{
  "num_hidden_layers": 8,
  "hidden_size": 96,
  "moe_layers": [0, 1, 2, 3, 4, 5, 6, 7],
  "balance_bias": false,
  "router_logit_norm": 2.0,
  "router_bias": true,
  "groups_per_token": 1,
  "vocab_size": 8192,
  "norm": "rmsnorm",
  "norm_eps": 1e-05,
  "tie_word_embeddings": false,
  "max_seq_len": 1024,
  "max_steps": 5750
}
Below are experts of layer 5 (counted from 0) of a mixture-of-experts language model. Rows are named router (the router's row for the expert), gate (a neuron's input weights, with its number), up (a neuron's input weights, with its number) and show model dimensions 0-95. Each number is 500 + 50 x the weight over its row's rms, rounded and kept within 0 to 999. Numbers have three digits each.
After each expert's rows: "gets" lists some tokens that make up at least twice as much of what it gets as of all text. This comes from a sample of Wikipedia text that the model never trained on. Tokens count by the router's weight.

# expert 89
router:523488473653504498547603535417501443514475522600571463547552512462503549522482521489466548506564527464463535469511548568555598543536392447452485524512604493412521551503569472573525455525598380529509472563508578550505493463539543409507433507569521473484497527498511505469548492440548469528
gate0:557509443495407469485522582463493567542532550354463458484515534534449561498472591490582575520503487436433398597506484475561482407469494554506546579403467574502573510544541504426541410511520540451524518486584493495450477513544434534503447544530504545564507563450525494570453523497531439501
up0:604444542453481508501489529548527422477548494481485472471572509436572465514455489426459617518456505523435517592515524563494555437576482525496440505515620489524529558484560471604347505559550508425473553519482474573415449496486564450496460429519475455446519500529448422441493426487527521495
gate1:549573569543556505504511437551515525522467425552573573487480504540580463539483477385396541549480479458493529482584526536519496507476481534591531521501470561428526481472486620478518460468456393572562420443464548540606435485497549449485435540515532462471563488508548469630462529535504488441
up1:479492526436524505493460528451547524526512478404496485466543515565519531402465545535506400503504385517472432558373480474462502423533471562483423448499554479557552488489496366490570573597493555487441573532458426470479454479436408564544524423484466523480497474494550404474523494434490458447
gate2:489551418451433490517457581470501431446487564513591494507539482460515538521458553513449580415498571601455510426506428467525475489537466460510505504395480524495472457417524430379458451519562541560424525501530456541516564541578587501515492556499533537592483480434438482593447572518451468551
up2:479465468459433443516405504493581481486486521525589501470617469396472471519559481458500579546445544589418577480563455555561422516588518508521550503357553478480560458438531465471479430494591503527455512452466416548514474529502622464445502449467529539480445462472506516541494510540467523509
gate3:525410564530601472592571500543547549549467479482436515535425533502564502453475435528577487424532526425529440495502457553533589460506569477564513402576506503507505486506488492649515504535557466576451462505436500525495456553450483520473505554558471442429447596538561484504457411465515505417
up3:494613538420500538476405413456475461535509530589559458483495449456459472458531508514536486559419478506490508455571506481515447436511398548440442511537459489450466498465499591370453498478415515467579490437477480502533572450491499452514513498411524575576631456532519475494484593481434501454
gate4:491581604440490557626501496439478455514579645414468500461458523510490532413493546475478437530539458461474500605462548469519445497512503490524404581497524507499494520449483529535458451505487532421533461591525504519452566514510436418569426419479513557528487445583511502500579511490531589535
up4:387567455491504493448455475533507560447459381450500474466588483409472490504465397487535526505441481558482459415543473493449496524497565506535408546526470544476469456464434486432491555581469447406494489418430533475552499518489459546454469609533536488539604532437458562464460573551556545467
gets: " in", " as", " In", " of", " after", "In"

# expert 37
router:523481551546579429503561548347496598498413454476483480547507535505377404486455559444485470467613474449459536503437517572420516494447473464454543434487436465528440524549548532537503505537499437466520497443551552609431495450579437538467539507493450524482446488504520531552486478447463483557
gate0:548408498472509538452458361475491478476510454511538431506511488409497483529543397450513496473407541559485519478481538523472514555549503500553549552529449516444465515505424475580442488497467517574448528515475503463523439629502555506580493537540557491488627426478459568487440595541512478364
up0:449480539499493537492552516465514408457512534474557508463548474519533533528469572574550511514552430484523476375440513465450569430386433500494359576482447556625533441444468506498536531438486551474553480528542480520569515471620436490478538553542499500549474455473456440448509573429512541551
gate1:435488544454458599512491548497587450391455524455468603456487477446487532365445447498512552512539456427486537508525475549463568481525520567476523511595484562480524582538480500553421438510507552536512464444510472529457543481528679556527538516491545440453529532438547501467555553538488435466
up1:527500559452548517453535494517512496458482423471536504551561509490538459457501457561497519507477463451430520506435562503528490464497454506410518483527450484477537554584519449511448495434589441602472546452551542510522437571502606432607498532499476559396486479495616433542570581440523627584
gate2:501615518545486443667479536525492442517528518610556440480528474570535486511541512449498591527458593605541493569578547535467474539473416432405427412458488476526486484418411473551519542473478440529508520473482519457509508483540551469521498542563536460529536540473435440458485545510536431500
up2:533520431489553478501569519510676511526455448576402488494518489513467493495549475532480513429484444497511548528521441556518532462516418430517517440625556425459477500450435475481497588447534490586466478481562490482523499441564525499539443538595522528565580502512484526536533500501633400547
gate3:547504411541502475551493558494454477497563595488523514516521504493467492582448454459507565419497537456554477494487466533501591529489453430518471578463606408402517551453508509590593505559484440553538448462506515485451433494499523471422483551594509452503521445532547528496533653523447604450
up3:490559416538455494434513580459467515479444393406461452482457494486497554478497537546488483547523551458491470441515428453563436519551518505474448428390414458547503553529557474556471489574430432452384577607580516514501523500531451510544488534510526504638559513507566448513550465499481451529
gate4:445500495580596458471442396510459547438592508498502505500543556547468398540418527531424510515473509469406509515500535506430476485418561551522524477380434463481523481452389534563416624537501505476477523455485533509506490574520469478494504423466509467471467451506530505509533510484510646415
up4:609470520518522596575525498458466471452558440462472426515476584486460456520421414514555496543564529552481509520534517471490515563407527579484473419421402531591451510481423484586525509502484455431513538586595500506468527540505522480505582397498503582515406506467548529481527553453446500450
gets: " by", " in", " for", " with", " on", " of"

# expert 105
router:527560492456439433565430447570476568530512451453554522534506541479518538580474459514550511447514498478483456489582437464474426517500487507529491380503363426555495499542428515485453454485468507437547533524443430497520596420461409492546536384535472497520520476463505423484488416486367523549
gate0:602437490477545527552503437556441461446506446439508429525536508500466558525526437575580493451547622463516442535501478507580543471574531474517459505513483488552468497442406525533541493476606449572412489552523485464548468453527562460506365540455466505437473479531441547440520449393544564457
up0:560530469480506473561519523508532570473443532411488518560430540518477447558519595476560538385461455509486630531437499525486436538494582454484515509490472508497456504519409551579519490530479513568415545493525480514427460449484505534511526422503485628494571570501466511474460453495387361460
gate1:539511565480565544408503534452418537473484506493393504483446542595424423424458490485511437477542510466493455517515434458433560442448412530462479483507576510495458484492473573442543566403556474502489457485484537529465437563425514451500493547463497480478514558499434543406480526423652587472
up1:522554478456445490594572497482429503534566515417441439491566509510423398477484545537470442432501469467612475459531540544553555458490432481503475482554535477446595534564478461466519602511545428556483426531556414484513468454551542450494432466477501466452363444531563478474493511444523463425
gate2:512587502589551506472429584434497500491470523519563572499544523554607448462541439482484470589440466462470485472524500555397458472475550526546427488530432544570571477394518612466496618488533548439456431501488451496537478529493542465503473537508590471475425570537520447558430495510502580482
up2:489481502634559454441466577492479521479458464543427507566584487468493534528561461498526389378480559462521471503431477539466514444468597390467454498492456507524525435563447582540644489429502486572448501539561490491444485493509506440502460512553510488489427471500494525442495467431477607504
gate3:619397449450494428502508541545565493513494498462446499511634518550494498528482532469562453437492591557514655472543456511589522464432507558445503520485552529539514500483535598519480438570536560478497587526445437500467473519405502479451466530532392486533503485538487537564549465435551499543
up3:454421435451474551494365474572491482415508548473405536457635526437489505540469503456548505638456506415447478407478453504435504422562481479435474469525518625529450595475556474515495479557469453564469493488542538426467508522462522540456551525578488508466542472466536454514488527477487508502
gate4:483473442494448468505513563478434472493452502533483480501498389496548549496508435579489521424527607476526529501489494556575485543454446448509431539563544599403516599444544536593570517434577537513508462541550533441523518508487616465473505472533507489442484429510576484455569493589568618522
up4:580490492507539520445536458492414490477481494473506552529460508509361495477407465493503481511558565460558412433425511487530572430540430383541464530404570514450522524484476515467521474457519470459435471508380508433490522565563513473539517470517383487439444493485499497362572423516530484495
gets: "n", "s", "m", "l", "r", "i"

# expert 200
router:476475525449401445592423563527471552585551459483569480511463573403512539581493501427574460562503509513473454549489500413506442558442494555527458532433472445543447476465499514534483485563411545454617465509494454543524550415456502447513466462477536464503570441553546391514523409485441456501
gate0:475486477499478574492541527493554486456497479537534508507500429468528470425381384555429524564428492471534450542463532498481475453438519496465518418545534378553510482527480456432463467387596444529480531545539537593508530515584486551485585528436573524536545545573478473466488484588469583592
up0:452430514572535556526536456507442464471478554615458535506499523499377541492451566518479594504508509521472533457505567458359511543502517525531507504510539530532494573542563574479480448469503423383528508500562477467472506495534582495570586520549431607547525513424571527492517540632513466481
gate1:487413528486522486557500492510489533457507534469549527527539461501517482503578565611546365512596444547487552483439511532505491502486499502516530482376521466550460562446476479433546436470535465444531499524481496546511531452499610479468495649452522468565408507550479604494361543524489437462
up1:486439478472566523457492488411485490532447471573488507544498501463487375456496421466497549535503551564565544444553534449431474555591517557544524488551501483518580594452590519479457446502495454491496562537577523458416471539473467548468555484586508540541496427336513542438581459500552499565
gate2:517443488494476567514438511500580481433498559521408518470532476469413459485485539444575513542486446552547556408584529482501550572601542549526493493488525538553522519436577574432474450551482506632555483420499480510533579445436419527439512517518453568453525483471440556502517567567475387530
up2:520444450474482536450464580512594552469595502422407519488520562508397492489494552469522516537495558543523421546473479510514541532514492448469464500444520466538489508451464494510497461507464447646527479477477517551529470444409519590495491521603455537585527506543586422496634554587412457486
gate3:524495512567517557517493523469354513560458512585517399524411496504507389435513588498485520449519456478444471547523465418503432499387480531526561461600478585597505524547548573507548545509524485426537541477472494488485520497439579499553619458609547516491507488537514547493429495475502518505
up3:511593500495547489503515628432409519486575405496524454571444549522508491480487590535537563408561440533442526500441392538417437476483544475392444410485471566486531466471478465501498515529507560429495456446530453427506552492515482443463476484439572547472541510531444484542436410496505486577
gate4:521491483528585485542590469475454556486403505500416600523441541513485486504454479459475541466529479519515570513370510486521491517435515562441479444560500539495519535551456569536542447512584417456511491530360533499391506526520513497516489429383394501427456554436460477535450522558508467431
up4:530558537537459439462526504517533495534434435567514471520510536442502517516488441386531468528489536505490563445495514478471464500576503512443484443595506474478572571524530443549398504599424461462452508517483511527442437496406474459543441328567435519397507529403461515504494416479571473534
gets: "s", "d", "i", "a", "e", "o"

# expert 19
router:466449466578523465434551541472515574426423507571582462548534556461468495499546549408491439425563532527579572553439500590451477534446384491506468484564568488465540502444463447589522570509470493545453494501442529569463418489525512590502447484552434566489465477520523505556550559463550422455
gate0:418491589525485543529550487535505558488496562557480615457471550430574542480524455400555501456456547423631538506519510511529464493536424461474462520457471529593528495464544444495523503462439524509498415494524498523583435471487561584470477528495498601543559456454354500542512492529469548595
up0:514453546553523433596571555495480508547526473457483560468518497523582506535444515549557458572487459429509476448459490484506491475494473506527448508453509460557520436385447462497499557475395491456497505555415499471629454470577518400507520507530547517556549561467362564516425552550455489386
gate1:523439517496440608538482544488494549522456553341479551462468529468386462460495535503524576438501518545566477527551377568432544550543475499503524508526480525488493409470546521554573623548435497486515476429511592503453487509537523476453585483538518399436462449557543514468529491521453495440
up1:501564547508498413429476509497536445521636463581484497585538458497461425529508533506461528487419515473487497582417610535509458518519524416488549483405521421540478592439610455475436548453484472481475480458480480448544519543473586463483455653508504478509467455461522488460526459508482549581
gate2:503519468503482506458548464530511562576510496392518482521533524514544465508437526562453466512447543488558564497400502515475421547615516469468490405409548582495553529443381403554537559508543552542592556530425527487455447512527397541545489500467444568491481433484511501377553495472529523528
up2:585515454433507500481479462510590456543524585547522438497505515482537496416548618522470483507504560472512478485581553560514580547514491512474596392500537579402492467545348527581548491453483526524525578474457473513455533551536503467568536526493487565464514514611509461463577484470491411450
gate3:605449556480520517499529457434509552531537556525497543560510473409464479476546611442443551463498606508513515497427455604544504562608452454495553557475557446464572481544497478520431478542489476473554431589494562607485474503546602565529437532456474486478456465483501580532492496538470489604
up3:530538471493444412488512474446427530572550517541408486550535605561499518490472497436579444460492517507488509424519496468441555452552486405501463499563434538501577542543504499452497422444608550544460575487523484440474458518403464541576442553501453550519462524381436449552390474482518460534
gate4:578546440547552491524495419490433444488400491472509462543489535421531472502535476500425420546570477418462527427425414471396512549562499526422444557514471412456523528531492490533580596494449456500542552515444494464517479494527505503517475488435490513427404347486508423482512555501430469518
up4:478497492428504508517528452523435458465554541535561440551408506496534539442482446445507487593485523556598493539483501500580379479421545513511546462390540513471535506464511479466462546437407551489481502514483431486526598446470532463572530445469456476487555390413554456467500501489610377511
gets: " in", " and", " on", " for", " to", " by"

# expert 82
router:478525489423461525541439407537424550583525528432543458536506561422478579593530466421475459505405474493535494504516507475563363540529574575536439455496464483534473504472456479536445458496426476406494558505577521494564557433434454490508495466488556455580507500478530474520479439469376482575
gate0:417532551553560484421496540487496502520445475576543601476633490517482402478447471487436481557497495497429604495607430519409566517548482445496451489449528562464572571448495467502453529493530552529405457444428561519522589544466493445504556473544446489538513541448553518485508487442565562467
up0:414358588490563495392507328450510456544465590505480505505558547483414515452546507512492458528534500427459506490489465520467509505489514593567462475518501528528548523429492494496521509490463527550549392469487516457518441522453474480432528579417610456504515543478387488469478504464566518499
gate1:463523578491480535489495484496447483470381546514519540537492512541571440484553523525440470486541516479480473511406536423402533536465456575448577484567494663560550470527517588401575574529533460523555512468511490387484424525480465471550486618432509479456489536478456532532537445554551509500
up1:517509452502582497437517477389419407436416501450442383509566470456547589411520494525587567518422567532558538510470534482521509529515448486544461518501439456518528535509434400471462537503458447505504581497541503527465471460521503512557489517510422497435459453473340493494545404539490496465
gate2:395490496487545490463594448481573486552533457494434550495512627506460437484502437544507496501532516475517544486469500485514545484498598505526493577474453547588440519431570474474473483467551624448501552528557324491476425437550441495491458512471463540523461448499522594425477520568491584493
up2:504429597531481452398618450470555469484400506595485475498503515489452440447372442516598441499509529529551576452441425528450510471505471468511509491518514577563522543505526400534527517468513517539470465530451415442422456446450466567488459518495495557432481486521446570503542462558517582443
gate3:476449521516577468605549584452499564573541611480443562525541486528445471490538565539466508587542418482432408571464445485473495504372515557474522478422562486548454539482566451352550476545522498494560457492501499443481476498521519555471502461500532577562435543535519450459553501560543520465
up3:466380476559480451515591437508533505431474580458546462450497535543506394560471536443465571507514531521405490415533518541542536532490489468490500533501544451572583554464541487435455480523511504475417604565476486537456612524514513451512570506513474525426410532508495645469502512427506561448
gate4:603511556629452493485571544525519457494477454483462399521466533522574465525408576548606445499462621496535525446498467563491527502500503422506457546530562575485446502588505540490545415507486549495478492518513483468478477523573475533562490589479440526381473544509485559504553436566571468437
up4:541505480456516509524520496440406504547553548464534426475448559461580517454437523473441488521489446555512506518504527538520509482477572536383424527523556472525388414544473496457532406541452472494519549532545465469482523445433480421420510481441582570561510617521517547542500463374427442422
gets: "e", "i", "a", "n", "us", "m"